Weights of a small mixture-of-experts language model, trained from scratch on English Wikipedia.
Experts: 80 experts in each of 11 layers, 64 SwiGLU neurons an expert, 4 picks a token.
Training: a variant of Adam for the experts, 6986 steps.
Below are experts of layer 7 (counted from 0) of a mixture-of-experts language model. Rows are named router (the router's row for the expert), gate (a neuron's input weights, with its number), up (a neuron's input weights, with its number) and show model dimensions 0-191. Each number is 500 + 25 x the weight over its row's rms, rounded and kept within 0 to 999. Numbers have three digits each.
Before each expert's rows: a language model's description of what the expert responds to. This comes from a sample of Wikipedia text that the model never trained on.

# expert 61
Description: Function words in running prose, mainly pronouns and auxiliary verbs, such as it, he, was, is, had, been.
router:520569519497505481490512494520502562535554514492492497519498533501496545499500484506489480475478562476531503538502496521497489504525507520530513501544505482548463576449504512458514498532480475505492493485507528458508504452496508456541493484537513503480496499484494490471468480508487472497496451492492506492513510448507531465491487502525480495493493488516483505499514538534486488490516502484492504514508553471481511500510561524486479516468506524514521534479502485474503525479469456460522479492523502481477519526523518517459535513488486558458458466523462450485513514507498466513
gate16:476486505491473517526494497535517472533481535514437505509480528459503488511508499499473536457511536462594482523489465475532505492469534509492470500480534525502497532512476517506483514496499521531498469488506497539496492535488557523512517502495467471516496499455532499508493496527511479507503478481485530450514505534487524500455454501515508528456482502528539517495517493498466518502474500521496470510508498546500513515532505524485466484460475491552486514516480520462542493498482502565524481539532486489504511519499474497486505461435517475480518482481477496542462484462472494482
up16:499516478546480503485513506543529489525467526471482521541553497484513488547507501491504529491451497498513489525476474489480515485500471464457499527488490512509471526477479516517494531519513504490510483503497499520509510489460528509507489486520470501502506466536523498524500505478546486515489489473494548517539520539467488465528473532478535463488479478491512464492468435531478520512458461508446503534527464518496524427538521491552509477456493506476525516498508548463514491522524483529520524536469535507506471502539452460483488507521511476474504474520477475509526469507500471486

# expert 2
Description: Plural suffixes closing a noun (s, ies, ers) plus digits, years, %, km² in statistics and tables, e.g. kulans, felonies, 70 years.
router:501511522518485516502533510488488511495529506525501541490533497449513467484474490483455499497458486525486499450508478485489498493469524505561530517454468501509493471479497526506492467510499490496485546551455530457505503466532505489508451496487492484518499496482477492527479482497494490534549456484449472463456506505519514494514507495473531512519472487507501457546490536522477508480497459501479476526468517487491492500493525492556506529524520488502509469495499546522534458490486525473529466505444459490470488543541514525484480469516453507482477490527535465505487509501544528544
gate0:477470444504482547468512484464506535520486509493523486471515467493503453508516474480495507567499517497503476451480486505492506508525472547470487512456477504478510492480509538495504489507489522425489550543505520506476550482509488538503462534483424501491484520509468507533549519501480528466515511488478511508450536488503491493519515466498536453513496498516541476533514511480462457475499498503470462505474463476464501535488506471505471471526510509493458512481504505465517473516522480490489503491511486494520519492496485551523450509484495511488485522490510478523506464454524503522
up0:480487484505482468502445509543526492500506495496505496497526508539439523506492500508524496460497519494548486482516497507538485491473482483519494465532493523514511492509501457527455499530504500542516481457499425532480508509447495495467547499545508520516516497526504529503501502501487476501471500471518485461511531485534479511500432533518529515461519498476528470516534520540533539478481508441538540482492553491538471485510518487495516532453476539493492525481496492473490508498502550508502463463494486512483503519494535439499509484526497494524473509494479488507486521515467463466

# expert 58
Description: Prepositions and connectives following a verb or noun in running prose, such as of, in, on, after, during, with.
router:541504500524511468516479511521503505533532526492475505482506471512499488508547494542475544565482486447530546531513518504526510515489497467514505531489523535509505521483474498506483530525520517490491498509533523505533511485461518519477487445527469535505472442472496527524546497488505503499512450486580528530510527484517478561482490476516500503507493479520476457521520517462486508492490452496499485513511523513499541530472491516516492492488520525480492483454460528490517468481500476508475496475531505485496459452533441512526527526503515516535473477526495513512502484507557506509
gate16:454542478468499514525541504481526520461515530499511495471491503498476484491483489534504532514486510455486541479504502463511490498522544498481464503557474490504555468483511462516522514491465487515468559522507560550485529478511487474514516506487525487513500523495524511519537505520476536529525509451515494491533494483470535499557492467488481494507536483504493474504509539486519452458508450532491494474461502509520504487490524476514536527569490501487517507490525477539565518541513512515491474495493493497513494491520501478521501483539457488510521546507469514511496506453522478511
up16:499506508489485503477475532470513534463533514544475514484507459475500517495513502463537524517488474451505496488467507492481502500519480525510529509493485501505485482531513525505533509515496495521512529540513465423511541496462493489492487518502501519508568499520424452461502540535466505530497508508523511452496513488484489517505514502534517526511495523533507506540514428466475512520494487513457534503448467441500472483500508521495508514495533502517468535492494464534514481457488490465501473496505537509513483488500491513504491552520481476472533546486543464477502528492511478485

# expert 7
Description: Single letters and short pieces inside foreign or rare words and names, plus UTF-8 byte fragments, such as Mar-a-thon, Br-ze-g, Ra-z-umov.
router:481588483485541527472534481472476529517483469465488538474516504516495520516483518503473474513465484492469497472480501550468483486535469548536508476508501512467537514489447482482483484483486528503552535491495504494513469533505478508507474477505477539544500544504463515545483536502557501490506503504525499548483497491488517480479525529438513484499516514488482547464491477485470463523539542475504486474524508486511506468512478530475455514517521552490509516536501490497488485462469518478493524511503474520504484524482509545481527492506485490509511478506472497496524528533520508535
gate1:546518478516509505486494526463473533527531490539474494506478498485501503452482479493509509483467504482508549481456517463493496511452504503505492484464464492506519485506493507495531543536484522491486531500483506482458497508437463547507480521497494496514482474471512520484471493488510544531470524481454461445443475503500468457482522523516536490488486516509458532509519509469481509501526519509498464499468562524485497498501521516496489509489488524503458509475481540508484498501520513550507458524486498511464486525473486510531453491438465499498469507517498494525468572530512526529
up1:504496490494491482530506493533521497544503469539531457517567460499508479514522505505543491464516545521473488536509478549462537526531502497504503510476487486509470508496483492491484530532503433495494528479532497467506512490553523465516461470500475498520503485512477492496481501454500514455459543482498512546483484524472499517507476501519492520540478507492518451517475474512523542461501497516518550511523495519501476435536501525576496500496499538471511526486473492502510529523543453483503491477508496496497470511539521491502488476496485535453546505523493487499494504489470485473

# expert 54
Description: The word of, possessives his/their, ordinals first, third, Best, and -ing/-ed/-st endings before an article, such as large-st, finish-ed.
router:501550521506478464514494532500472538530550503517494510497557513481531500543462496515516520519435437482504485504514511492466488488503460517498513508483488470508490474455490491513447515469486473538505486497506541499486486485527513500491488498536517497497509493519503504518494483505495513459508457543490557490514467513514490501476536446464502471478483520495555512534507521485491520507456497491464455492473521482464507497487471509489507526497477565503530492456480532481487482501459458514506465507488526477496489498549511473470497487455508468526475478490468526509537457498553497487
gate4:534574522480502507514515484480495483505530518459500522550533509510478507486471497536533469523490492492518529498532494509505503527527508510521473519482507478513515554492495505524509435462467491517509481480508514524499492427490459459507522505461503465486503478466468486522488493489495554492497495510546487508495501544504482503489519505489523482490463538518463493464528518468518476547471496509527500474447526521504480466491453519514466443479539499524511494489481506531539496547497490542531519492515487500489464552482519470463495480525507497516443514513490510467498528515473498473
up4:509479465540470494492463492532530516502449520513481489503490516496559489532493493441458498494481498514465518530526509514491480511502523489478501485468539489520498502499546474538516519501485492490486465476497469477479521514500456493500544541527534515496482533496518490471492466504510479472477514509495489487511505499540486512532514483510560584488515512526489530458477474540491539509488494524522512471519485455536462520554509527506512552469455508508525521498506510463507518468509495513457493480486533534493521491450528489495536486518554507514487485549482502517516513502477495546

# expert 22
Description: Capital letters inside abbreviations, chemical SMILES and codes like EDT or GB, plus word-initial prefixes such as re-, trans-, ex-, g.
router:513502509541484528460507525553495493456493513502532477499530443541509463461530504494506492480534485511510500507498462503488516493480542503525463502448502532510514512571519490489501500524510543453536477487530473468485470510498457547534523510494515491498447535515477554481521506521476510521471497497468487498521496529515513516533454497488542520534469467483474527511554527513507516501518517512485491487492469460532478477442476460517536550508538516503512508484521497490529532484523525506500498517510550479506501507494490487523480493533527536504512502500536480538472489488493506468
gate2:485523549515453490532512540520468475467498491490484469539529507500498538482505469466513542486516484498506503525475509505480505492493494461525490509481491482478536499504529471543524506530523541497481493473530505489491500476542503508520538505543513495505493525510487547470530483511496454554481517440526513460468560480503491465490483478503534487480487472477512483492512479484572469508541496503498527501468507491466463504455492522496505503447500527461454477528510495576495531523485534534491495503460496461487497505491535479475503511525479525469487543513509464477502500490512495498
up2:486504498505493488508500476483494500545437518540494515449544500477524497501492504514474481527436508522502485473465524481476504468484514486555518459468467501494510487491485524521519506513500503510480481501513515524491505486493525496503465534528485522443515496486468508512522513504467496432548509525486514508502476517505534531506478495507493488501542512535576477531514521543472496451495513495492504550524503501499516519531484527490465502527467441541513486467478495515477470513463501495476486511510478494507521500487535538516461492497478456480452519496469494541478431505484533530

# expert 26
Description: Prepositions, month names and verbs in date and birth statements, e.g. "was born on", "6 August", Born:, took, began; table pipes.
router:515509479520528532508469522496462515487484482513509490454527526486509521481531508528465464494502510480481521512542519525503522468524517472478505514515511519540538507482488484549542543505497514507476508540491548469529514528447514504499527473473507526489464519465519521490509455506534514498522481493485527482463484493465518522488489506470452529519538523478505473497506523534536529513486494515491492507548495517435502549485505474489538492479501491527482500505488485519481465457495503483523461489498454479537451485500456533455523524506472524477535472496488541517522477512470432504
gate2:488530469469506476474503508484550500495558512482501502480499513504501515512514486490455476522538528519467509488457504478484515489481503539460478501501512481499541495512527466497477476521513528487497508512481514486480501496481508527527528491463490515519493494458483524506489541527488509534529482516527493510475505490453472484552513484508515409479462471500529523469517483555455463508480519477454552509467455526495502504494518444476537523496522500499523493521494480499500506490458500447512485520519547508535515493481458529529553525435485494514526501526475471509525528501507519498
up2:520508502514461510505475499484524492474509494492478479531449468443480497508485485501497485517498528487492471516505448528479508485508483509484463466470499487490475495489519467504499511504508540505523526530533466458487516463527534530519519511466516514539509472521487526538487526495500515553471461500500493557482479526467545486458509478510519525479450515478533501472516509541498492528529479471483507516490528550508513478515503473533507520510466500499544514547476522526495516503485490468462499524526539528537527482506479491548463492444457485533499559549485477506486519477511535519

# expert 33
Description: Standalone space tokens and hyphens inside compounds, as in Stratford-upon-Avon, First-past-the-post, Years active, and spaces in tables or names.
router:462497502492474524489513510478519443491516504515483496489507504518470521534491502496479512500499533517471505520481516493522513530512535531493493499503521500524519501515472560526506452461494462469482502514532498535506511487458509475499492574517528450529495509511531511549554516529492480509505553491506517448520497549493501521502421515480465486532523465472482510513477517493546541508501459504487538500507518518512476500479500456516469508512500472540512497542514498536510467526548559513507500495527508450533520471482500474519490494528477461484524522527508524488474517482495530471
gate2:536523473465480473523523508453515570504524494481471520475505509566476536540497464485510491511555495470547550458497502521532486504480504497470447477524473518459488481482529472490484515496488486483498480485501484526466477480516501516489514488497497488469484505439489522511496520451494507489500516516534526523466490498525438504490474486531529485521535468500528521510503543497460515467500539483478494475490473462501456523467494485455510496442466504474506527530493484481461536509505532508523495487490499536548484487469492475469490530494491530524527503531523518500513496479525488502
up2:470482512518507482494491474500499557498532493515491543490479518521491517476491506460487482501497480511509533472483456546496503458478516528540473483486460502451505489498508522495535421490485492484531459421490473508499537513530490471525493524556515465499493541509473477511461524549496497462531522532498516560507514489537506520539519474523493485484511492482524504463502493512496514519516484458520495500494499489539491484506514497526475514529524523526530544508514461492499512528493540480485535543471505512533518488474508492516527520516512484499512526531502425528500484453499475486

# expert 32
Description: Prepositions and pipes inside demographic statistics and results tables, e.g. "living with them", "from 18 to 24", "Land:", "gain from".
router:521524491524532502490533512453490505490496495520545526451512458473533521474507501476535526463480493498491484473459498492480505471517526510543490508456497539549459466533490480482502525485523545508495496569534532485520488451525535564500459481493508518508481499481498479563497537483458469523514484506489488489505498504499486547514487521487553522511498487497501482521511495533458528492486477478481461501504507442499487503522492500532481497519468476492510546486507498514497475523477517514505519448516506477524502465516488478522470501523528532473486516536489544519492547495458498543
gate0:500540463498502510526506500463555496540521482489502473528506463505482467557507454462474454523495495515499508518513482444495486492554504520509495537480462513524481532466471509454476514513494530496513508450500498476515511528485520515518500498458496506462525499465534507488512487471500484541515541486532491501496486529482463505481475486500521475526504522476529512530521470501540584437500528505489527501496485496440492471464503503481489501547491518522486499510499500461484485537481509463495464520459510496479506441494504488523494545517516522497479536501472482497470528506470518520
up0:463513473518537500511523483526488546498481500487462513490476516501516545516487517511546500464495497532496501492513479494532527519477470509458500505507511555501522562500537465533490509510493489483498518521509493529487473481521463478471520517536486515539474478481472480526479472519524466474478482546500487495495473472506521481509503494514492514513456478517456475531506493502482454468488477465535473539527524482496457487513502457550521489530492558524516508496575482473507472480525492475535538432539490493514479493542482478452495483511473501522474457480484472495502522501494506474

# expert 41
Description: Word endings es, r, is completing names and Votes in election tables, plus nouns like member, County, Party, President, and of.
router:460492501466532493542539494489544438517484520509506527464496538491525492474517493510523494478502475469497508507503465482520473527474497475554543479478540493485493524502493543503490444455458509539493512479514457522535497471486499506533506484461550516477471522482515492476500492471502475544533469492486515548482453508493524481481538531507470452472528508465521470503510529500492534505506484465482512462523536456480527477473468483442501446478483512492462507504511501481515546496483519488541526503501525495450508508479500498502503472517474507531522493500462509530492506514503500512
gate11:498507495476513487510511468495546504525513527490470474502494507533497526486505456514503516458495539458518516502451488514494458519501515547451483493513486483513524472524512500504477519500460486443525533514518492479489529496496480518515513523482504479535512503462491504526513532465512516465472524435481552505508488523502468471515523494481505557507518523493466552528521538473544491525498475557485494484495500507550530505450486536514471518529490500520506498493509483480486517517493545509521446521510530550503507511525493509516472461535494545457486501493525520525506558466476516538
up11:502547483482522489508510500450481505562514495478527481496525497511431520478490483520518496511484505479487504518487494471494525545537472510523486449489531474543493501459497506507533491456497504525549520508471469518496488503508503536559542501480500525493492515523553491532505522490479468500528468448525507500473435488474474474476493523528510487544480518481471513518471553473536539514507449499474508470467504499511480520480488507484490497540493518533470499489463510498479507498517528537566488481478504475481501504510494505512513540546493484523516534486509530523521502537517530468

# expert 43
Description: First piece of a capitalized proper name after a space, usually person names in lists or prose, such as Har-old, Cor-ré, Mor-rison.
router:476516494486476550471502529487513493517498505478550429489533528527504505479533471508533534526534560479507532428467480517517481535495490545509515523506476515493504501503518517477464547520465543502492527487503539504503505507475473470490541512496506505497544512502511543523524538508512530504505461501514536540459513488508501504500447527553502506447501520530524520482547513510499499506451483462497549500481454525480495522480527547457505468493501521467475503495500512482513539465499560478499504488506506492501491524488501501521495483493490512528493496475540506471535493515487485480
gate0:510495496539489491481491498521489465494511498500465497512517483526496528541463491464504507431506498513520525506506493515484516510474484472478497506515517496484471500503539483522504506497557506516467486497534476460481546460520509484489509487492476482464502432510529500551523477480459496457485535478501530498526497464519504467498485510471479485473480467521564464484504448524518500492511483515431530534471503522504470509504526528497474537473497505483512463432502491470523474511550503493495494491521484547493482446500479459535508516506490500523517485474493498487516457443520547499
up0:495484531498490572441500542501506501527484499494532486489487462497489492487542490499498532477519490498522479507501489464497492447501516541461481494503520503500506498522523486481502497488496482434527460506461582458500505516475548493468498492476542521522474511544522504494478516495504503517499492562509523507450535493511500531536506467528523536509527490461479504531509522480478495481483532480503535535537483527449491515510513478503540512530510535482490522507480498479479503508468527487506460462456489499510508491483481484494492454499490488485408509527518476471500503517498485479

# expert 21
Description: Inner or final pieces like on in Anonymous, ed in died and remained, and un, ic, plus in, of, and in ordinary prose.
router:538483516526513483500486495531470490502466547487451493512494551533492475511491507475471515473491432485497495559538515511541554482457526531463475522510505485470490493538516518502504508494494493519415491476523506500499506512458538511477503496505523468464486493522480500485488493466484515507520457509478494539500543507533468507487515541533488540464522471493494472491475541494476524465525495508527484531483521516495493504480496494467459497461517490472499518502493456473467532498521500504484496488539487520519520509469478475513483474519500504518475496546547509464499474447476552475
gate5:485475469565495527503514509484496494477507506512517522490476476530481499509513487514522486491539505503513560497514554453493507515456524510522469460499500525490498500524521480494514521514481531472461543474474479508521519516430513491542524521478526479493481498469534584490547493511521497481453507483524531499548472491520473473477520508522535495481525520476477544514478497481512502491484482505504507495511456528473492502483502489521519511489539488533509505472570507515495485465476489527484448529512569521491500505476522499477460503508481517530509514487524535508525524556510512526
up5:487481473505554483482485531501504502507525520521510486478522521486503532486566511420468493517509527523442522457539459467467501478496501490518563490533519482539517461464513472526510480450486479503498487457544528504495530483507489527486448514505488521480484515457564500495492531461504509496507520486544490492480505498519516492509519496502525490504521490459529481500482494492519482507509500490498534488519469513556509485486483503493503513528441472458502485502507457494448550494482527492495498505482510493521527536518491527479501514516475461551493489513492445516541484507491497477

# expert 3
Description: Word-final s pieces, mostly plurals and names (Grownups, queues, Davis, condominiums), plus small standalone numbers like 3, 6, 13.
router:528503530516449503543488512553543520500489512510481564528526490489505489520462541493449483505476453513515485467495496475469494520443540512529498523513462526524501462475513505490523496537491474520477538517442470504511484509516539478467462524447502505515515513445542503497475497508505464536537482485469456467507493498527513477479498497479505483506522462500514481533490518511474543512487505522526526480472515483514486489535532514550491525499514450455499457498518506488534480488504540497527487496449480480493474539510529501479474478486514499467503500463506499473477501482506520493
gate0:460499516450484515522507523488464490502529499477502484499492473506452488511509477528510512469538499512519507535494518492474480484500480544456433544522454491532504492481512520525498487505521502506487474466518493526487506489533509501509488510502511503508524508510517510505531491441461556481484537529496511479499505531509493520465530524491498559526517475496481507530495529461512478512526476508500494511444455488480507517502466486503487509450470512517478481516491537473492565550491517515514518496509494493490507515476502450467568491511482450513516493507572560465476527510459502525
up0:446471542460512545500483494507483493521502502523500496456469481479496492507482494458469516482484491515524515530448458507515489439498489459484499537469471524459476484485526510466517501538492470490493528482509507492450491541568500497487505497506527527536530493508526536541476492491487527510525506530476479495503498552512523531531492478491509501556511509484533506507473487489487483487463518476477526536503475543496467509487552471507530492562489532500497509508521495511506530516499521469450488507515442476495525446505508545505501497529478495537465453474504481505501520478483511513

# expert 39
Description: Word-final pieces like ft in undrafted and shafts, and common nouns such as States, Kingdom, information, military, often in infoboxes or tables.
router:485491532516488512461523491521481514527490453526476466524463518451524489471456504492471511524470520500543496503517499528502458459510522495536530487487507479520511495485474511445449494510497497487447485500528493477535548483497476481534504489508493467482488496491441469530438486494483477515513496479476516518497466478491539461538485488487509480513479514481457495506509504508544500505510503508541463483528509479455500492477496430506482500536502511523547475493523502536475501461498472478484513535474475491495504513498505525537505491526456520517510509479531475461519435520538536537
gate6:543508514511534491481500501511541498546467478507484457530500501510538539516501482491470536470474525505534489514486504497503462497486496492518487489449481483523495493518468462475476505541462516519517463497499523413487505502517446511487496510525509536494477483500500497472477477552457446495477451514502492494544466450501496480503529476477511463509497469438567535527485496528493530531493497524500485509492497475465499529455504501475485491462508517495517507511485469482484455454482490491506491521500518559510486489475486533485460484492531514510518500524506516459527486487536487480
up6:521469493449471487499509474513502490484508461541491516512520531495522465544493488512501499491497494454478518522565452500482482477497497466549500537496534502489523513506462514508481516538425522475492494520472498510520492489499488502508493502495519516505492523517451480544512495489446532489485510507496501525532500485466517472512482544515528471479533533492507534526574510530517497489517480524521493446517474477495498531508446516510505551473478518546507528516449543491513481519486482485473517476482509482496440516509528525485513525492483502489521501524510523472465453546490484527

# expert 23
Description: Word endings and nouns completing a phrase, as in Official webs-ite, Binom-ial name, text-book, and words like consider, species, may, term.
router:468489492521524490475493489481484518480477496503499472533481546524521518512484496510488542506466506514460514472554465450528498556501503518510533496544501508521478477536488505448480538482500540553531489508517469472535486525487472504511499467486459520449519525541448456489572475513530475491486497520481469478470521469518511493532511480492505519477504501514521493463515482515511478547481480491477505491550528505548476517490493487475529462496548481460489510507513465530483505513521504522477476496514506520490486499499518521511458506521504508467508463489521498468516453512556530478
gate2:511471490522453536499523527506483525463429522520472479518499525468479535498531485457530469485505471509497546486493470469511479514522450517487499488483502474474534465501523509508491498487443502482489497497527479540476536493502530474517481518496496540439522508535435531511480502487489526502472530514498489508492525512539509444519521515447490526491476497524476502492490525521486534474498487469490513515472507509506526499467548453478508498450499497517487533471508501507479545503539501548507470475523482502547466499503496544474493505506498506499510538481552493520469462498509476537
up2:464501481534490482487480472504530453556503545473455504514479526505490457511437511502499487513481496487497541514486517498517526494473510467507490530434472514494519512487527480524488481502504466538517508444487475496485480487478491577495488529499529465510481481502508509497495502486524524512495491472512511540546494498500476513501532519515484493491548542477488448490481520460432510506560511495463497484508497476502462509523476477476527480485489468472477483508461481549525490476487503483499527496527538537517504534480507473495522499485497517487525512498436518489475453501507546466

# expert 5
Description: Second pieces of a word right after a short opening piece, like ri-g-orous, e-mp-loyees, ro-bbed, plus symbols such as £, ±, ½.
router:468493474500437513523469487538521515478502555540501472495472478502492505491543491471532501467516474491499534501480490468493525520544516469439504509495470571521481459533532448513522546555469512488468484465525512508467497498529490451503506515480508495511515452463496526473494517511502537497451554491492473496525487531530507521516523473520494489514502510499534510497492494502518535480481504513502532510455513510540522502527538483528486532481443475499472490463518487505507502544529515524485493477513499517491524511454481477530473476533491502499502493537481484496505494444478505495
gate2:500528487523500492513491510522525538537480497507548554507535524516472458533496499491524510505502488497537486486457515515512547476513518495450509527472515492509538485481503485518523526522536469466503469523509504504487535559506511474486505520522500469531459478465521575492488530528512458486498488468505508505507489509462498492507506495477503456491510492492547469545525457503486534476457496503494494482512503521466515472466513529472514471464490491463493527461479543509509502517481474491486504485453475473503505448551551543490518481469499508465501475489513491538461481489510467450
up2:522445438456490520499525453501483524513472535506507454475490516506507499497505520505500491509542447499510531499498466486466459474484518515494495458493495509458513466511510528497488481493462516494484525487482499491509462493505471512495469449478520496498489563465485466514466544491484533536492513519509488486479500509530522471468453496524524465449514499483474507485477519481536485505483532487472499473523478507490447495505521492464525485447516450483525503516487495451523543507504488485518513492524492499477520528488515461489479510497508499523494431486549514526468459503515566494

# expert 31
Description: Hyphens inside compounds and number ranges, list dashes, opening brackets, quotes and decimal points, such as 8-page, high-speed, 5.4%.
router:471525517506477473525456502492483488503475496482508532476477470488465543482474532458488494507575537482532522518485491529490477470552516539485491499493512508507466466472441472479492504491522463512532477499529543530518475487504496498462487511516478496485504505493483567519527471511547509498492554520501497464524511486518489513505449488519493523479474506513456532480515498471515490504466505468519492452513496456513510525488508512525487472522502491522468471506536486502506453468512506493533550487506517486506550521467501496486508525502511525520493468482450534550461483527443511497
gate0:515483522481531461471552472506504494489467513480510524501481503505507488530495502474481536525502488468516506511494527525469462470479539533518529527478481525469478503539474516459443515480516489469521509486529511531477514476520498479476491492499465481511485521508519476494532478482481514517535518503536536488491482522515460494503463491483493521489467483499491448507485502451502528481532491555496459444568498479499499530478512489521537523545464488489528472488476500506489489525483504501485473449548501494547477527491490513510508456541514463482533537478509491482480460460510559530
up0:543458507514509488497557468456488510495511484465517506506533498485506512465499492483463473536514521506501566484498468498496462493496508513540488539493422487523506485458523485502532503475474527521492482526510535513508478548539469544485481505537458511490479506515449475539544466473515483512499481513490513528523517451514524488505503509413517512482462502485493491550519498526477513492517492497537474487510528493469512517497493510511491522500484552500509463459475495521472511528474491462491502469497468485450508505532498497509530508509478515484483481490521482491472495533514552530

# expert 13
Description: Capital letters continuing an abbreviation or code, such as FP-X, NFP-F, BF-A, IS-B-N, and position codes in sports tables.
router:492509517515497510513505503526493534446514445519494506528529464442542506508486521518505505506496523501565503529492503506502479477466494508501502491466525470513541487476487480474485471524542495509525478513497483492483506464483504501472485548520500501482479516522506521468536486501536479490479490500488522472519489469504524465489495471492495502462480476488528526513542466502513535468444525538512502492509491520487487493477485495554524510544526523495521485486536544520553478533502457499489533559441562465470544532479529510494497491447516494494505478481496527508454478493517500554
gate2:500493520494513528482494469493480485533512571494513515477533547564451500525513471499507515537501534497512525505506475511512468534491522512515502481485526512480502485457505488457487472504523499518490507476536514485462480510529531495562514478504487519471527521522506520489538559492458497548508516532535476488497515490498461514507475499476502515523469469481561511521512542514555489500487504469520525460569513533446489517481502462510491523497476486479494495517456506516498544516475516489572488495482501503497504471499487526502486526498524486486466534501520511450511470468520491493
up2:487528478515475534485501511509495478502565510525495505504518495486517525471515493524500483524487513457473514528501503486504448499527519479488492484502458480531473458466526499526450501502500485467495471467511503482500537478507486494474518506502437493492544454484499527545509512517516509520542477558487546517491455505483513473495533526516498542478477501538518474493478522483524539508475531469493513475543491513503456545483488512526476498473501526500490458475522494494483446512477506525550512457470467517497527483488493511559518555499548488501514503507491461491530533554520487515

# expert 14
Description: Commas, periods, parentheses and clause-linking words (and, but, while, where, when) ending a phrase, e.g. "Since leaving office,".
router:499456522488488512545507481503511487539518452522509506473509487520481528541512504502490554533483540489493513535497517566459468492478533503481527508485510516507491510477490481499509499520511434480504447510568492503523530473485465516484462503533480468503503511477543547488464477457524496492460516488538525491467516516456493535502454514530471530519486498561515477496483507446516508475532504527508517509515487473470538531484541526521501507502519509513518477517487512486529517487470473509492520506484513510490493473470488559459509490488511522500474463491493482476484542470472540504
gate1:499535539521503497493507474501493481506478464502508481523519457543548531499495503498458480510479554492479477520494497500492528509473475494478516482515480523487519477534502529521531487434496478507534486499507553452494552445529489482468479487490510479510519492499487513475498497477490502493502474467496484488539477471494501530530495473470534523501486525506488487522473526483520481481503476518505483475508482502466539576479512521491465530514527477524493527518472520501462524469453520460528544469475515441501521535553500500526538516456496475482516523532452533504488529490488535527
up1:465500516472467518488508478481502500526487524487465511529534487467503480524493496508452480491531500503530502485472497481532524482494469522465510488497496533481530510473490491509469512503503497515442501491514512539496513479483501520516498511504528504534497491536525505457492540450510511519504485486461485520502475500496494486514490534486553508480493527504516442491488493471431532503529513507495432573520493530475461507509480507523456479534512507509520530529483477502495513521498509563542488440432426483503440520523531512495522508490511514529499499517511532481514475474503491465

# expert 16
Description: Single capital letter starting a word at line or table-cell starts, in names, US states and coordinates, e.g. K-ansas, M-ajor, N/W.
router:458516488550487535492513509466469511489529506486545430483510498480524541466536477498538487499527542491511499455520484489537525496544500532496474523462487549521526505469539535481455520521419542529482473525522530476498513475492485509489521532456512505500506494477477563533488495530495515498515465544488517536458479495502485509515454536509496550504487524498520499502540520505504490469475504510517518525469455494489485499501512518468509491516494530494477478465516513488479548499509531508515507464478499499502490515539483472516470476489525474515487486459495477480515517520477471515
gate5:497543477562568490482487491497481530465483479558524498493478548498509540509561494477495522491512489503506524501527479490487488451522507511453482520507487527497517484554501529495510468514472563488503508506509515500513566447495465513510457532495500477545495499489481475534477519497502492518544503551500509532495491555459495481473513463505538525526563519512502488525497514575528493461506497501513493527494483496481508484491547475497494511523472481470521511504541501491493511513487486506482487478547493491496500467479501491511449508546530482496505500517500511511486525492493525526
up5:527482453502461520487507523447497505491542520448473524526484457489503457491479495516484490483493486523478524504512500463497524498513495466477466480512486542480523532462512560487511494545486488500516486514521469525478538501463476541516500531490467527497462489519495526463478497503465501479500521467484470477498502487509526503521517580449504501499500518428468554495502488465470525463535489509474553453521489472509481515448531521487482516473484504467516475534500501518489509466511488500492495519450493484509483516521460520495524488507516501520525521486516490470496491473542517465

# expert 50
Description: Second pieces after a short word start (qu-ant-ity, qu-ad-rant, ad-ded, op-timizing) plus odd symbols like quotes, ½, †, #.
router:480485481492462514531462515509517518491530546508492450478464485509517499489534496477496509464520502471480503496514520468506509514527551499440486532480524546525454459512545457479516532529490472494497459471507481501490528483517521466509494489460532481535502489480511543465462495494501521483447516496518469494530491532514474502483496482517492486517514498497520526494501489480492560475487516490483537498467519493529510526525526495524493512490434461520481513467512502474502511530549495531477513472552524501498503504475483461530434447487496502483470509508474468472518511449460488501
gate2:506462572494491496509496508545501447439516508525491511469484519479484469490505501482490453493516530512538495494478495507503549519470489545513475489514443513475526513508489498482495489500522466439425504499493538468495559512498516491512522501543524471521491479465524504524488513492502512506496482451512495512500489500558517500506485513502477465495466476530510468527506480470467538470453493507521459519552523508491509503498514507508478491529501530506510488473485521496539483550513530527512500508518479500491473493485505483491518462502442507536505505474529490424483464519490521512
up2:492502505542502477509518519480516528525504524478515467505480504525492505532531506489522478469510488525482508480461531510537499494574475466431546513496540519493498478515525488480525492486518507468531500482480488508493462509548526513463500506509477480530510504502515507530512493518529502508477511525517469512496509475498508474490512487474503546512510496504537509516498537483479465475495520440476481496477501507492527513523475483500569502464491495494462541556471464530514479478461462485462462512458463495474509484527524500562473512468478488459500519551481496531503466530526443513

# expert 46
Description: Line breaks between paragraphs and the first token of a new sentence or line, such as The, In, However, or an initial p.
router:485533532541513459536480471513504497500543522490466512489529474481544503485476517492540512494471536536481487473486495473551470529489514517487513513465466500554471501495497510493527528484495492504558521533472526483503532499540492468521499494490515486506506502497503489508496499530534549481500520486499482514551509470488492515509490482517480520471451505528510539454484479516462504491480524482513502526466491540475496509518535529518533545530505491502513492478460535510440465565480551514490513494487504535467480507543498507488506501467459472511496472441470523528503538515499450505
gate39:513483511500493500529513520493528493502465514461444408500552515514493512510506459500546501539485478505515519498531491500478501503453540472478498541480487509523538493525511448543508496557495514457481537500510472474520522504488521495495542496512527488525484491513475505495501522474527510512510508485547473499552485477475490497501513469478545482494517479513479532504519500497495476527465491513512510468475487535499470507469476492467483456469484532507533540488475461505504482480495493493509521449475521472512471463466489506469449579498512542496512520514498522501511520456483496524
up39:474479513446491474525489501480501536498511517473474493546468499491533532503491504526482514532508459484500511484502499514459487461473475503487496515532484465483527492467534476522455525527496465543457491522485517542531505449537538435458464499548497497505522497525494487480524466484489493558502516498489499510485515470506523486480515513481488462514512536537480449521492509494500478520513501521462472497497476509488447518467464484519492484485503532508540536508475498559505520513466429535525500466433495476507500520499505493508456531511491483498482510493456491529496511490503511514